Experts of a small language model: vocabulary 32768, 76.8M parameters.
Below are experts of layer 5 (counted from 0) of a mixture-of-experts language model. Rows are named router (the router's row for the expert), gate (a neuron's input weights, with its number), up (a neuron's input weights, with its number) and show model dimensions 0-95. Each number is 500 + 25 x the weight over its row's rms, rounded and kept within 0 to 999. Numbers have three digits each.
After each expert's rows: "gets" lists some tokens that make up at least twice as much of what it gets as of all text. This comes from a sample of Wikipedia text that the model never trained on. Tokens count by the router's weight.

# expert 16
router:502520503498531519472537521490505507504556508528499504525475524526501517457470483499553521482524459541481498521523475508477497511481540532511476500475515552500511488487535500525490519527485485482491527498495489526506519534502494565460486455505504504501487473500549520479519515504517489526
gate0:496508499549485485527529503497489477520435482492514523519495496463539532474494527537494489468480515483497489476501488496516483489515482516501498541497479483482574521477478530476492511501483491480492525489497491494442528474486465537466552496485482440545508476482504499519500497519518496542
up0:482451494470511523468523502488520509451545493514499520507495509484458550542487515503484496489491499483555449497504517507527489519489499479522488494453486530506511481527505488487493500492503508490512462471503473492507551480497562483461524482508500520499539455528493480492497513473530526507
gate1:487460530510514460510516490566535483472520539493505546480502481521481485514459465495514491488511526464511503462493535469527500512476481468522458516506489509533512467508451484513515508499474514498518535552540480481525555496518527497495579499486495519503525460501499481499515519520506524489
up1:517497477494522519488534489502497501495478465512478502467500509491514509484518550470448544514458532507521490497488526521510505467541511508453513507488477504475524475455476481504487505510501512544489478437537462511501486513515495518506485501550424507497483535525499502500513477456504485548
gate2:525443518512486521478506544526566545442502508505502474490488481534475513533509546461545476529556507520523493463517539505517512468485483541517540511497483480479514506524510487477551501499458456500489493491502501500493497524505490538499489460464518485469503529524517488495496511511500450494
up2:529519485496452462536510527501491481520558525495528551541501522464517516562503497488478496523490522468467495519462500508479503518508466534473465475520493523483528484489528491513475507475540502496499502479517504580496541494490527497443475499519488477503525486485486500545536530472537507489
gate3:507508473513481493507504478484485507516459487503495502441492517525486542542537474507500476533517477481551492520519464507491512502459462534535505550465473527512505526471457527508501545535482487448468510513465540548521504465498494515520459481538538484518495475507541540500486441512505533486
up3:481565497475472505473478468502493491463479514445482512465516494509482487484520495488507440536471502508482497520477539412513539488503484510457521497475470538508460510503510525520499482501529482531477510470528461517482515497492488510524506528501462526439509497472516482515473506481498512529
gate4:456485526573534482501444518491476514507529491524503509477477519484495472489499489505498558487498500495500518495499529503533510498481515491548518515516447486490538460488444525518498481478461512496520538504508474511489514510489477503526473517473522525504471500496512477507517521515463500515
up4:524470519521485486449483429544518475525477539479465490524539507486498505549503512508480512516488492539524452512502503514527472555500510532519509522511505487516448521492474500484534487482505496480490471518476488493502505485516534486458518504497475534536547528505492490506513472521504507468
gate5:468468510461486529543469506496457484493479463472502528488495450509495529537525464533475527483500475461527488479514513518496499524510528499549485492510496455516483512535450557472533437511497506489525531493525513437508457531540471508499526473467478488503510464549479509486549460470489500473
up5:512474484508486496493533531499488502522525539485499513536504522497541495527443517487458473515514495511466499498461478512460481490499523527472507466487517487493504467523489476522490490476527495520529460528494498520447493529520493518522472506542543523488477543508469494523458511523453502494
gate6:490513515498542511429499509512509526500466465508487462478472435503509524483533515470501485479560474532510488462501504513489568518489492435535490526485459548499511477507512516489496507471507516503527494522494526496493489502516494477494482490503483507516495538516482534510523479516515538499
up6:533451502491505546514480508493508491498498516487497536487521515526511490481488527503488541514511479513520507503521516505505521550521520528501507489454486453483483486504518493518496501520477483525484539540522484500526470505509514445552486510513520530492520544532478471522490448494509548510
gate7:549453521542485525529497517530500456484514510515478470498481496490488504486499568508466491478499524518486456496545514503454531507535531520489493499515503460545485507490504496515498474528516479491515507503488484508541514448502516522472488539456484503503524528532540486496515492518514485524
up7:507477460480557467529478509466538493474502451523542514468507522521501505486533546483532469505511505474541507511486499495486452512515498479512518526492517470530503477516497456523492463512506474490477484532542496461458460489492532492504517526512498533520557478516529531523545481512512484519
gets: "\n\n", "\n", " (", "==", "===", " \""

# expert 2
router:498499499474499501471505539485477514535564462501499484529533523477495538540536527509460494503522501497500541554453510479500483510503511504466457447521508505480459507498475537515508528521472497543528560495481484498514481510511508499518511502549524527455459465529469472518468500482480476481
gate0:495453493499498520504490511487529484490500468500525495519505487490502481528475501482521460482482501497460517483516517481482511539499468480516498502485480490533478491503557454521500484495482545511552529569518495489479472495483523496457525496507529527502527492478515488475520516508540475482
up0:549547497482539499499508455484528493556502501541511540488518484523481536501514503509469487532511479504463536461427501498511486481492522479529503523496503536493478471523497495509466488485499521481451461514474507508504465482528522501519468495505535512503471496475526489494501533498466527500
gate1:506533479484480539508496521465535552459514439493527489458488475479524495458465511520498475490526536522572502525504497460518496442494488507506490500452476512490473464493523526516475469498516525509473537458497448518483495519508479509472508461446519516511491515497468517505484486544537496509
up1:518492484500527516519495456481481526545525507496517509496530527550467513501521520488506484498463539515500462514508470538519451498471497498531499525472517489486504495512526490520538468518495519517461500506495519514540492527514540477463475489507430489501485496514482506490512528486479527496
gate2:480521473489526474508486542555492521493535553533469535477519495534514508461482534509462503529479539514476514504543515555492505502488493515483501502526485552498526484470490500529501533490551484473488513524502470466495499502457476467499507510475511514470524484489518539506455459471452511497
up2:518471500480475447500508454539503506511535476506479503509517471492471494513467460481513474493492539473524538462460484458468473517531498476488537474471489501556508469492499484495513533494448468472499493474497502475502526470480507520500465513521499517503466487510516534519549536479515505497
gate3:520535493492468517500500493508522523575511462473472504533522492479459477497528513511525544482453497508519527517563485502526490505505533474523466498512503501494518479486519494490481489516480479515486483508529456528526477546478502494521497515514508515473516527508489460504486546453461521479
up3:491491530523508532480484473503487491524509506465476483488502478500478521460496494535484549482502473499488482543514529452502528534481467492515546520483485477571527548542455499511500512475499491541492488497486537505499465514508479509468495498519560483498495478519466477502534504504470497541
gate4:496498495462479544520490527529479504463561495493453505502488542556510537529495487492513480545528491503487494529503537490518497497535519501516504500481489465502491476532516473528498541478467497502485479502473436482524537486514518482491498480579496521544512457459497497505474508481509549494
up4:507501525450460510520497510527515461487496500562476518495502501499482557491531484455493472527483478475490501506484505524546519530513517519497494473490507496488493496510470463514483500488444501532512445480475533514485524457442486551471480460472541487487546475481490448529482557484478506508
gate5:497504472477463507555503476491527493518485483533504539512504511507586490500484512485517447488492456499494507478524466464526535514505515506491503511485472509526484509498434519512500534490499476520458536530520485496473470487512491507535515473491521548503472525483502454483509489496510497538
up5:551513486489477499486518482534524488534467538499508498514519478516529524498486499513476493450516438476454460484501517496451524511465535498475543461466517466509540489479489481513501522473537490499497484505513496505487490527452482474516454513514472491513521494540515533528498518488523480515
gate6:510449531511509510506511491520504478460468509482537535509482494504475502521524477544497530472481521499536483509497518456477501553504472474503514488423493512489492535491510513476505482517489506481508491499484501491507450480496503481501517506461520511504495527501518500498445552556505507484
up6:514491497504484489502491499477472510525464459503474527523512503481528491518509497507536504425489512480483486506468534498499527515468477492535518539508482490541471495551535535464495483472489474501516531487504510478522501508524524453495478488522515486531493411511507514526518511528545522509
gate7:495509509518456501495472509469452499491496488548501467516474550485503522492457500516499528507503491507532580497502498504494474491489497529438515457490501471484522497507487505515506472564469473509456493519471479488512466534553503514522511495526453497468500488550522522498461495524553509537
up7:523480512491456485488540528511473515491527541467513502501549489514502498500473482478483514510523525531500505470510526486488502535492483477524512534515529550495473490498461465511505525486488494500507499474489493536491507482503498507505503484505491514527529465450492474517465506498438539522
gets: " | ", ".", "0", "; ", "-", "–"

# expert 7
router:510490529466506516461486511443458519514490528507493489505502466514510518534516481530487520543477518500480479574485516470500509496455534482508494477456515501497476475516483496509518538466472579522461483513519505534484489523427529465471479519523500429464484554494466467512481547504488456499
gate0:487477486497512459453472495467449476489496462503474492503486461539469488510516466503461498477465463503485498509511550460470472430491491472514515502455479511548526470471463471537512492505523489517490521494474518482507478532464513489482512483502499484455512545523441488504484487521501478484
up0:505478485468510490542511494513492482477466501511556497495497529517509465491512506503481527503486494450474489490515509467468494476489477492476519502556541489502539526500491503507465510461534492469483538469515515483471499477525409482513476509500521455486468468513496464578484418526538494519
gate1:491477452550475530490454513538500463512465514504529507516493515560522504478471504478544502489484437515494517533543523527473518466498560479464511495491489504475467542477487504527522510486505487525539467494524514497460477490532509505438507502512533496507499487484507498469504536439497484454
up1:492461523531497509489517478521519507494503493468448509492471513496501524535505472458480470513491452498530499473445493488535503473481519525526537476511454462512532493497468476556499480516496482479510532483539474518499505470470512532486524511476501508534501511458510493487502501510484450533
gate2:474497513462486451490538520469513446538496526484476518547501451518454503493520489561488486511459478482487482472507474505499521472488516479495524537492474501501462503501535490514485490519545506506478511535550492496531534508503512487476520490470479494516496516446477474469446504526518501519
up2:475461535481523493583491437501495480542523506503547484474440522532463483556453469488481500479503479456492489512471511501500525486498483534513455509481488528452485515532472524482512491483476483486531489447528480485468478462492503485521508499463447531490468458495491524524475495531536537533
gate3:488474485484488528496504466486486521485503485514510485444528484509513519516512537500517513536485487519475472535533483477510526505495489491496511505477510532499527536533551483499517539443510558490521447471473536504501440455535548528472478511485511425477524518532496517551539465491543523449
up3:518518489505526536459498493498539445517527517531507494470503514488459492520502470494500519461528543454488465506477510524477461473484446475503522496481488526494513569528501482517485466485497484516441501485484472489534526522478497479503497490463471504466512461513499473501494504456529503459
gate4:533498519535514526520487508540497485515510479487491473496525472517463481501471499502516482490495514540470478524518488446486460488488487492533518489441485483472496490525518510521497510494486499505449487498482526536537479472541516525519502516503490502494481502514514547477504456506487510514
up4:511472523473498489513480503501484522492501518527455492510486521537521505435504512503471494497523509480494533517519522505522516502523439485508496497467456533471477516487519482485494457480493494545494506536498512531468520518502512483487523493515518506481524463514497491514497510516539514485
gate5:507504500476483512508498508465519507501486493489535502502457539485561518503481495519510538515489489504508510520514467466533561520470514545452501492485474509505471499454474516503488501497505499479497498520508542520486481516542512482516494488502512526478439480495517469514470484483510489503
up5:477518512496474511530486475459501513516461493533523493483488492461478463475498486509488513496526483541499487525501470581492472494528482537476496520487553480487528541483484526483508461493540472515510508508517491524507496481501468490462507513492488468538498476482458533462497511514467525485
gate6:490530489481513514479537467503497569505571449563524502508513548474491483419486513514514511507537461524497463531518497454506516506531506504449514489536508493491485451489501515505495540515490554463524491541479527468479525498501533531467492503501479481437480511536523510467527511499506524512
up6:532493487465538489458484535529509521491495525527534486517463480529486537462497543518497521502502507495503503503451518480507504501487483526516502497518501502499498500491466479519457554476503490509539504555492493499492504496474518481519497521500472487498501474484450511509477484448500505488
gate7:492514548463442529468547463485491520497530469488536486495504511476500492504540477498472473523526524507518500534486522490499491516537483526519456529496501496483493486485549455553541481502504496481519535469527533491531474533521468494456552538499505518517493471492500473530521494520526525469
up7:495510454538498502506538516535518534498506557477499517482524507514511470482511465500485496466483467507516491500496480482503499498474491521505514477496484507491489482458486496503455507528521508480448512487465525468491539489514470529509484524499521498519498535488498482464499531537481471483
gets: "1", "2", " | ", ", ", " ", "."

# expert 17
router:494480480520468519442483481486519514499516495516472484556462475471475511503476481467494503539491469493491481473462503493495459519533488469522460465521519494527533479507551460531492514505511474500476491491457507483513518548482517532471498486464498525477506512454528503538519486485508531467
gate0:487534511526527544455511530493506504485502511532478499485535573510488516497484480547514507549511551436500537470485498486479440476504473519493468512495552513479548518472517465526521470502506511501468463526445510503524520520472543505528502518503481481513504502536483530497484466450532497477
up0:545495512535518467480458494527519557475490497507482505506503435555496500518476477522503510464460551525478493480493506483489486491523516466531495512477520510548495493489540457491482484460526513547498474502552516495511474485504536500477512441515516474491488518497499518481499490501498492466
gate1:521494478478477502524503501473483525495473519477507512531448500507514483507453513487496523481523480486505496481479509479456546496470487514498522463527473449519498484523469513515486492487498531478509563513469462467534494557522527468534544482499472514523474441511527487502481486571492526497
up1:505498488500523460465512492494540486488523452473515489466516515482459452515541488485481500461552509516500539526491517489486503555498500518502483515468514499499497529484486511501538556480503519497484524528508515523467535515537532468542504516520545486475527469533434524534465480547519506492
gate2:488526469503515466442480476483508510517469520446478503537485481537515488508493462512538478499516562494519499496498493506514464499497486504516505503483469500553491476498488538484513492502520483455487518509443485510529493497485491531517501463474527455490463530481500515504516465503503486478
up2:523528489501560521478484497503524456541495532483499536509501527489507491532491504472498451517519518502561477469443500512503534514524500508510477508488517532497480504508516494487494522504516455511500459508500525485509534484470518524452570475474500494514490484491524502482490522533433519525
gate3:480487479462503514490509460541481540520477517534550486493497486486527501530497542460481531466500488499486544534509446509517492507484487479541516504499490507466406488506532492493510511495525498523513475525475464520469523481464494474475534482514457502514494529447508495476482507494470490529
up3:484465496531454478490481499524532508478487527473495474493521477503535475547497490478545516509499519490533493487507526485525489489501499478549503515485470504511502526527464508535491510521470525544510495483466484526505469505524510431481462509499479512524553525488517472512523483522465501533
gate4:494488477497549561490470498505467500497491510532475537533465495501519483463514501477445509489492509513542524479464493499496542535502486498477513474476500456510547520543511500558537480498474487529505505463476543484475493513498533536467459522484470481504514533498534524518510487517504471543
up4:478499483489490550529505534486519503475491517500506477506500481517498509490488539478493564484499507510502511506527506503501505518498479501550445474532502494534543470481526517512481500520527495485507529541516501487489530526507471531537498516482496494509533474507558524501486487452492495476
gate5:459523501519465487499491479524508465517481480541457488526510504477522484478493431479483507505462510505518475477461517499507500535550537500483500499518510519508471513520508488497417534428523495521475468495485496473511487459483496526482466494490469469521535519516509503484487523479477506468
up5:511520491482529466493466487475525518519455465471537519487496493485516504537523514523488478507481482471492519462494466508530454524496487477513489538444552504514514506486460573493499553462463504464462504472492479488522511514504469491495481530459435510493468495518456537483550495483506482486
gate6:452511529532518480511481528458514511509496488433501515510510512465495558479523534500520461484511539473498517486515545470490525514504499475505474512515505435511458522542494491466526480482522479530485456500512554511517482514468461505506537500477527528535507516521439486480467484553506490531
up6:435515478467483502499468491487470502491514498513495461497507529495537549488490498507527498505549487433510505470487480509528478475486478475502500515480487467495521525493490526459505509502507511551521518548486535550526515484452491550526475459470501480491473497506483527526507520495516555511
gate7:497488478489537510521501477497540514497495540464512482476537491461484527521542486484540484468528536524491472484565498478514503497535512491505465552496520540550467494501481489496499477504520508516482510471519509519530510509503564502471532463486464490462519493511474480522501486466491495506
up7:511508529503489493531487497483498542483505526484494481512530486471488511512571478518531485526525574522476500469512513527448531491481476523534467517524518494523486492489502499480479526498494505497506531485512507495491526515553437526504510501477486484463526516529471470515478490526503508478
gets: "\n", " |", "|", " |  |", ":", ";"

# expert 18
router:527500438523544467511522517472469476456487480520493540501464530521493454493477471498531488481534528493509511535495517511523489464519505457475517542533482503502504486481471446486454498503464477507539477525529482545479485508488488553471545532486499473524532476523487510547532467486484543559
gate0:533506509538548449474499464504530487525447532500498513510502480534513540496470446533479498486475529520529498512499488472511498461510478541491518492523525499509480542516456504550528496524505532506484481488519521501511491498515517519511529477463499501513497466482536488470493496518506499492
up0:497534493468528494525474550472540497510513460521477508491485500514510471484496524493483542496492504478467541517508496490506525529509470503490482513488499514463498465475525484468501510513537503526518491499511526498520521524478498443503501502472465493459485546496486454526517513445505513472
gate1:506463471445489503515495483504496479504535511524481480490495503525515538515529498479496525473527496492501482508504516482559484500541479492497460504516519480464484479495554500523505528508494483508510486478504500505481532482532435541486507476487505490461479482468518508503483470471494529473
up1:463492500516507477530533498470482495481448496479499488519476491458469472495498505502489504492511472485534507526525499511530505488510467513505510511509454515490477473511497519538509482493480527487472505509500446481504438544466521517498519512494495462494513520542491506528429493544458504530
gate2:476505508493463510499505511496513465501484505513517495460511487511482494513490463487504486518494523551492494464481509485538519466509488503548488493496526551477472501474503503499450494489453478486489503490516545512521493537505479539473524453502497505489471490493461543502499520484431490527
up2:506507497533521499450470540542502483509478514519480479505485513497488532448535477483514460554533500470494527496467520485548483512451468476466532489498507503455486533503529493536523532459508484500502545429498504513494479493503478522513492481471461502521472517488475495509509482497528461495
gate3:525469492492527493546469455479501507496496490474551469495459510512505449523519473500528470508508487507470495533494517459498486481518476465512476499493496528511514530566467510487518492469494512522506496465513526527517494481544543542503440534491519495505522511501522495522546497519495506482
up3:492501504485538516495520494498483505483554554496445479496491514490471453456516502478511492510449509530495521485535527528502504504530500480483463451469484519529476460487518497486501499507459475503509472548515512493493467511517484503503493529488478507488482495461508470513512472515494499508
gate4:473513451522528498506534518468463495499500475586504473524491511491545508458484534502464484513497481490476488514485490503504506522501531493495505495478448499502523511466502470508480554523466490577478483525498495523484481502444469552502475528509499504520493523512484544484482508482521475493
up4:563505487489486463471542512472520452497525512496438495478502501499487486486464468503513514501521510514521473482471502504475538487508496475465481511481517547471526494517540491473505548517510529490515474477478487467505513500408496507482496496521584483503537456546508532530489504500465517538
gate5:496479499503531507432478477492507517461475495479513510436486516507496512478508493498484511482508514527465462505482528503519460532467467472520500496499479488449500539528513521511505556525509499448530457545462489517489496470522498533539518503490457508495502531508543483449471464498501457485
up5:498477510519508483522508515486483475529482490512463451520517502503480507535513485483513487499486481493492493495478547460542517516527492455491472506482496505522487514522481518558507517504505557483481546500497504503541506551483534511499506482504508523483480519483494501510482512502509467501
gate6:542495516504494498508502464487484463486524481479478542480534520491485471473466503510494497510527469491514507493491494480490480498482490485485479479466487454459477463498498513492481511524460501483493509506510440508527474495523503469498477473520487511475511504480530454563496516467473473479
up6:486515480512525478484520525512490533566509517516516505455537488513480485450499527507522415525532528492544502484473504472476487511482470483452533480469478512511474523506486549476514499474483461510466501510508491493509507462475519531514509506541459506485479493453492517500493528470515483461
gate7:521443474482536470505506460478503520464463498506500509521510465494476502499533502527500478486489500494514538543475564486457523530531509525531529503464514480545493501462564519486478492499525509495509502500510477506482478485508465490499482511513477505488504493444529453506499523497527498491
up7:512472510540492456489480526513463549526520510471512513466480490470469462482463526535545510558551512474501504488485488509455477482511491474483502466488522496532456480526455559494533522541550474478459445524511507524486515520450462492476536503483521514497469497536496493549465465530519511497
gets: "\n\n", ".", "==", "s.", ").", "==="

# expert 5
router:474488495487544524475498501530496480497478520504495508515500540520499473501535475479523495522514503524505520497531519498496505506533543504504475509511496501540504499511488429479542554532523474504480492500512523503530543452484514531467556503481473471516525476514483543478499530533543497494
gate0:488488490527497520519498497536510489486521476547532488474514521475564501496503497500536496491506496538494475520478520485511484491489492495522490513515498499486506485516489498495454541492512480565508514472521502496526543516453494535492492522542492531536478514458495498526537516500484470512
up0:591533487500481495520521522489518509482525542489527526516526416480481490498496504468460519506498497491485545491480488490478497503494554471483489493487448517455486491546524503521543523489515515474474495498500486504493501477506535460456537501490497498491520522542521492480467490515491507508
gate1:481507510524464526536511484472493478512482547479483538536531482520494538484521508457492542528506502506529533502521522539455495507526496507555537518512452485516503512496532449483507495528484493500523436556520527501496481509487527474500465511527539483462528475505461500531500517489483545503
up1:504519539472500475508511486522492489436504499472527514476465504482485521505512522543494512498505458463461498535467491526534485484515513481508498483507521435506485470488495490501491481541498533470529448514525542543505456509516503481497490528469498495474504511536459489506536510498432527517
gate2:470494465503504499512547495474490514520544516505483517478530497497495514477500515503441465497505485500511494468542463551506480501463476452522510478490525476489541507499541511467505506519550519512479449533501486526448503467516504529470499474472507511450486500513517463462479509491493509508
up2:498540550522491497479513442514488506495466473504502503453461491510471495515482510482510534530520489541488505486496458552522506489490521506524469511525510509526490454517482489473500431497486519470537460517478480534487487505483519464451526499500501507549517535500507455549511467501453498480
gate3:513519496499538507541511541466503529485490514488520483492492533504538487517521524483476541494522467502591454486527510497505511504511481459516470500551485453484476465514529515503514509499514502551491465470507475508497495534483520525467489483470452454484519466482484488523452514504487450506
up3:548539540459510498535482486503518507534515517548483510506548508486495507478475484506497512527531501520489479540494451508463506516513519436475547497482493464451528480519473511522459521477539441523498493484515519451455495530522497489500471488498488507480521493484518481469475512526482495508
gate4:516515523550478511506544489489501517503513495509532517480480498507492539504494459493516486478474444506502504537525520462517484523500515537485497469496490522473475513525532513489479510498505452508501525480508515491518499497548459514458482464492455472498555517486501495480488522542528512508
up4:543542546525509557451493520550503522535478507519474474527526522495534499522505522490482460500497484504552453484447532467526498516532453494462479528479514520486480485510504518499491495510518520526494497524486553467490509532464458518497478505498476506500529482506486539513508538516511505476
gate5:508473517490457516519487513458505479523494481537546499532454488495486487510484502463545471501506467470494460559510473499486479540492516504503525545508469496509498488487487516514504532480513493503499513521449457484523486500479483491504533510488451503498484456492531499524475496518523509513
up5:534508449495500509561466473462516548462509515497528477507472500514522481459514533448509480503544456489479513524483435493492515502497502518445494552472485499483481504463479534499499540509470510489514543526484455493521465483507485517522537530515531486529513472513504490518457520488490515485
gate6:510517510491558527512492518539435506502519452486567529452475502510467511500536504514495489485503515491491523463534450476488509479493515501532482507475512516528480510503489520514550515462491488485524501481514532536515521536542508484492501470480497498499546522500467523459501494465508534466
up6:464504514493522473486512494517495479562498520495475516504478493525482485479505492505474505514482507516482473531522531478470504548538548480469463473507495480475519480482501447474513558543469525455496548503523487503543546516522516549444502509511473473482493491463486509495500529515566463497
gate7:532536478478467521497540495487515452548501545475527493483500472494545479481498505523569511510496536498520471499489470516491469509523518524516528515473510516475487502480499505484510454506489503491560492557462540522535495482479521552472511508523510491498529519492513476508492509519473499507
up7:462548493448540505537524499504504498511511478546497515525508467507504498502507522503441525497477498560520506468472454520534499507481538497473511458485559479526472490512517490473476523480486477492486491465487491499496491481519510502548478466517499485534452499525522495492497485467468515473
gets: "\n", " |", ",", "| ", " |  |", ";"

# expert 8
router:484506445478512490481509518508529517491509496443534493496488469483498520572507469506521518535453511490469524515482523482523505486464479528544566492506473507507515519493468543495473506502485549480504522505514478472496519536484501476496474500482510478531471509463495460515460526561492454445
gate0:517540507504509502522538506524491523496524515542517553472482464503472507493504462449523486510529479493483511529467439467489495501489489551458470505536501465491533529540530511520496504503515491530509517455466512520498517504469530483467498477529458509483502493493497518500455512492510482464
up0:507446535533505542508467550451514496500496527547488476511454505500489491450523543539553541477507508503523486498541492512519506482539526483503515504525523511497546449494477473520494481487468486509496530507506539501469519468513508474491493542478488503455497508567477513465512493459499504521
gate1:472492515479485526502474489464503473506502528476487512512474486527539510490495458525498544497485509485483499467532522513512504498478475444562472547510485524549484493542526488559478507487474516542519496526463500489505470487509532509496511478522539491524460522489470484476560485507496511502
up1:461490508526526552531510486451467451551495524461476509497466494529461497507510526490487502509511526537497510483477501539486474525500503480526488514526473534496495499539508485493457474560504491534473503507482477493487526456522491447498486502540532451482495480504484510506476495520470478531
gate2:492480500561535528468535539473452518470500494486516548522470495457526491492499479508502465496523497444518489530491529545509484500493480482456520482484517481508515498479492474514491516500503533486519478500542504484442532487437525527481530513519498514483512527520452486475518505499476449511
up2:541504488522435462497502513511525504483473508454498491506567513529507493532521498536491493502569496508484488533525523510527502481550509478501604475496496514501505504499494487458511486495501487507497508480444511486482514492538497507526508498504503529515472522509493500493530529572488516540
gate3:489528493525512480521538471498503540500553557480474495483513491492528496490503502483497489541539457555486497510503519497478477471510505492465499540526519499505511506493517496520543504474499524507508552508470539456538497503459529501521489474481503485506528459499507496462515479530486497528
up3:466486452494519491515498482578503446501493467510539475499457531477511523520503486493480532480480502475531466527522489488497497524475534518536529505421465467509512465494483490472471441509496536510543490526513448498472495504486499511525510479506515491511460473503490509460502498526520508467
gate4:508483517465481532511485477462531455508489495492474468532499466534531474529513493465497451496508501526515516435501527436467510488486506480554460450531550510505506523491547456525515437519506540471518484460518516451541487484499524494541533499470483489494491539478499500466489489487523509480
up4:555478496485487511523522504487515523510508500483445481521501545481497511529466492543483485503442511531502527509488440495499487477480518511507488510484505486497496494442487505521510535493477467513527482518482510520540495516507536481550512509463525492456537502504523492516522505487481466471
gate5:526542471496497524496539491483491505577526537487477488519516533489491481473455530521473474497492492506524439517505519504503501450513488510468522461465492475527467530521491473445495501495497471494483453510515518495502516505460506512495488567499478516495461496479468524448474465497482506550
up5:554488471512510535492500501536472490487533483465501473503508494497531476479510519507503514510505509458468503456491501495474489474496428529540530471480473514487520537520492532501483455487480510528499475523488469521534527497528495470491465503517510487506498525469516480527503508514490504493
gate6:564436527492485499513504496535502520508496493509514469515534482510527510455518522506555485488520489461523519484495492516513523517497446515485505489495482544490528485471517491502522449534534517543528482500488487491487533524503474535532469489477481511450505505516546514492485493485514526534
up6:509499527526506540487480485469523506501523544546507454462528507512482534453497520514496522509532490494501496485485509538489485499545531533477521524478526520510533491473471499484511465538471516481459573504485523475478505498507475533479532521509502534495470513501500516503506495479458493466
gate7:507493521516497530513448444464537535489482500465494529520490476508507523526493495523514476496472484450480523473476499508468509482501497500527492514505472502514528525495546531503490476509456491477528508497507482538509458444537533503513494473498506459462496521516527472494515450548487461472
up7:506523453461520487443481524470550504490462479523493451502483550514478530518521465551487502477511520541472493476588497503502426474486471460529491539467458514515528521534508537470531514481500501507467486539521511514524512507498507513494460499495503496468501502546459517458529500493497521505
gets: "1", "2", ", ", "–", " (born ", " ="

# expert 10
router:524509462453513481491487508520508528535464490477508510514480458493523537540530506513496489492512505475532498498493540499506501496475480458503486497468507506487461528527484517509510488487498512514447508491479481468495491449523502487504491474496540529465549500484497532500460510507494488475
gate0:495482501512514496515487488539501540474490480515482493525472515513475502444495473504502527526492525456469490483539500542523464496481503509514433453536475532512493487502475567540503485474544457502475532486515481474470507455521460512548544505523485476468472496466523494521466527540498526484
up0:506449510542518538514494539507503505486535464453500540512511498531533477518569470542500472518482500464497505495495481538461477484510456507492507526519504480492485491475476529480495487524486495474499477525525469509483505517497476517503507503517555522514514515485518501498468537483419486507
gate1:543514541467491444492512470524495528515507482516488497505481490505519531481510569510448481464473508505486508491463537531459533541479497457481516505500498502509468530495524470509473525497489485486481462488468514466455512547507497491494489541482541570528530488487466483573464502508500491516
up1:520487486516482493488503531486480543456486480489451443518447556466517483499473486516498515496483517474507483487504480557505499483485477500528485534473494475499526504430483442463522485519547500500466499521484467507488496538501500501493503459542472504473500507519505512453493449484475514473
gate2:520482505521518491506471522512486512476506484497515496473500459503493548558523519500530543512516498489495478480538490544524494514516527479499493513497479526482469494536471526533554502496469483510528486469483534549485446517473502466459528505482490537484508447534472481502523508479491517505
up2:504480479502520489490488519469515542504497487465492501520476527483540506490524483522486504483534507505511476447469490507498522487505515445510446483472505491507487533539472539502483470520491477493476466504485484494479571510486474485490534456493541538565514505522474509541491464520475500470
gate3:520541511504540493497489485525475516525466511472477528493462501472562490482455522524453486527487514492489507477513529499458471517496479464523490536495537495524462507503496494458472475524516474493445505489480489464514519451493502516514503465529534523476532494482554549470487503506503498514
up3:508485477516546498485452491420466499455514501553503443483522482488514464522493520528491482523524517532529495511524495490579520528550492429487502508509501486518464512479536500472526528493510486512476524509459505495480515519478491495500476484457481508509505478492478528535459486475463475457
gate4:495542446525543551497478522513455512496484537557490484474471517501492532477455501517505481497484480532542499499474516497541501488506501525468486516489522506515528486526488506510495503487464504525452503526491472485471437430499455533506514497516531516497466506492442517486521486467483494519
up4:499490496460511453512462501491497530482488528502496498508463495507486510522514519472521457550498515529503498514524510508512472488570472476522477469480482494485484467518495495472530520506530577495525523517494500536477492509547492557571529489496506505515495507487518507537507465499536546497
gate5:467457524530499521488535516530475520477480486517511517477535513509496502503464447487507503502536508474506474470497514512563482466518527518504525510556499499489483472496467516510481538501516479500548544479519457501495518523536509419550503487535471518486491470515517492468453485477502497473
up5:512487515528516485506495511528491501499485423465472531504474470511464505525506515497556509497491513467522543539497508490467501540496492498541494473506503474497473491514518527460495510513488531493486518499532526512516516521522520518542508496519453530554539504525508512481521483493509501482
gate6:513503503496525542520497474483481521509516491477500517490538509543472518487554496522456522512467568522520510512500498468535501497521493525469504493491534521489481491511497463476484483514487511532505533493470500516484529522542493481507477524527463533502517479435559484488519534533477497498
up6:516508457541512466481489523500525491451514489514497505531505503533506499499503523477511507530492484496496459510502496452556519515561477502501502534525489467508498491506517498505515496504524512571474516508498509500500503529464479524478517545539490512513491542502549560485491504465498506514
gate7:505498501504523505512504529467525493488497503537519488535544444481513488537515502505531521481475539525508520490552495509526513486482502509497386505490527450468494525526501530500495502500465527527488502494527480486526498529509487502541512499515526533511485492500486501482505466486478522477
up7:485522496506507480508468536496486440504549511498478494557505467470502496464476520509487493508473513472510518461500496530452588509468506466483516559476547505503528537532497496492521504464474525478461499501548470511503523460555492511476497524502466471484478518499483494504446504476476500490
gets: " | ", "–", "0", "2", "| ", "1"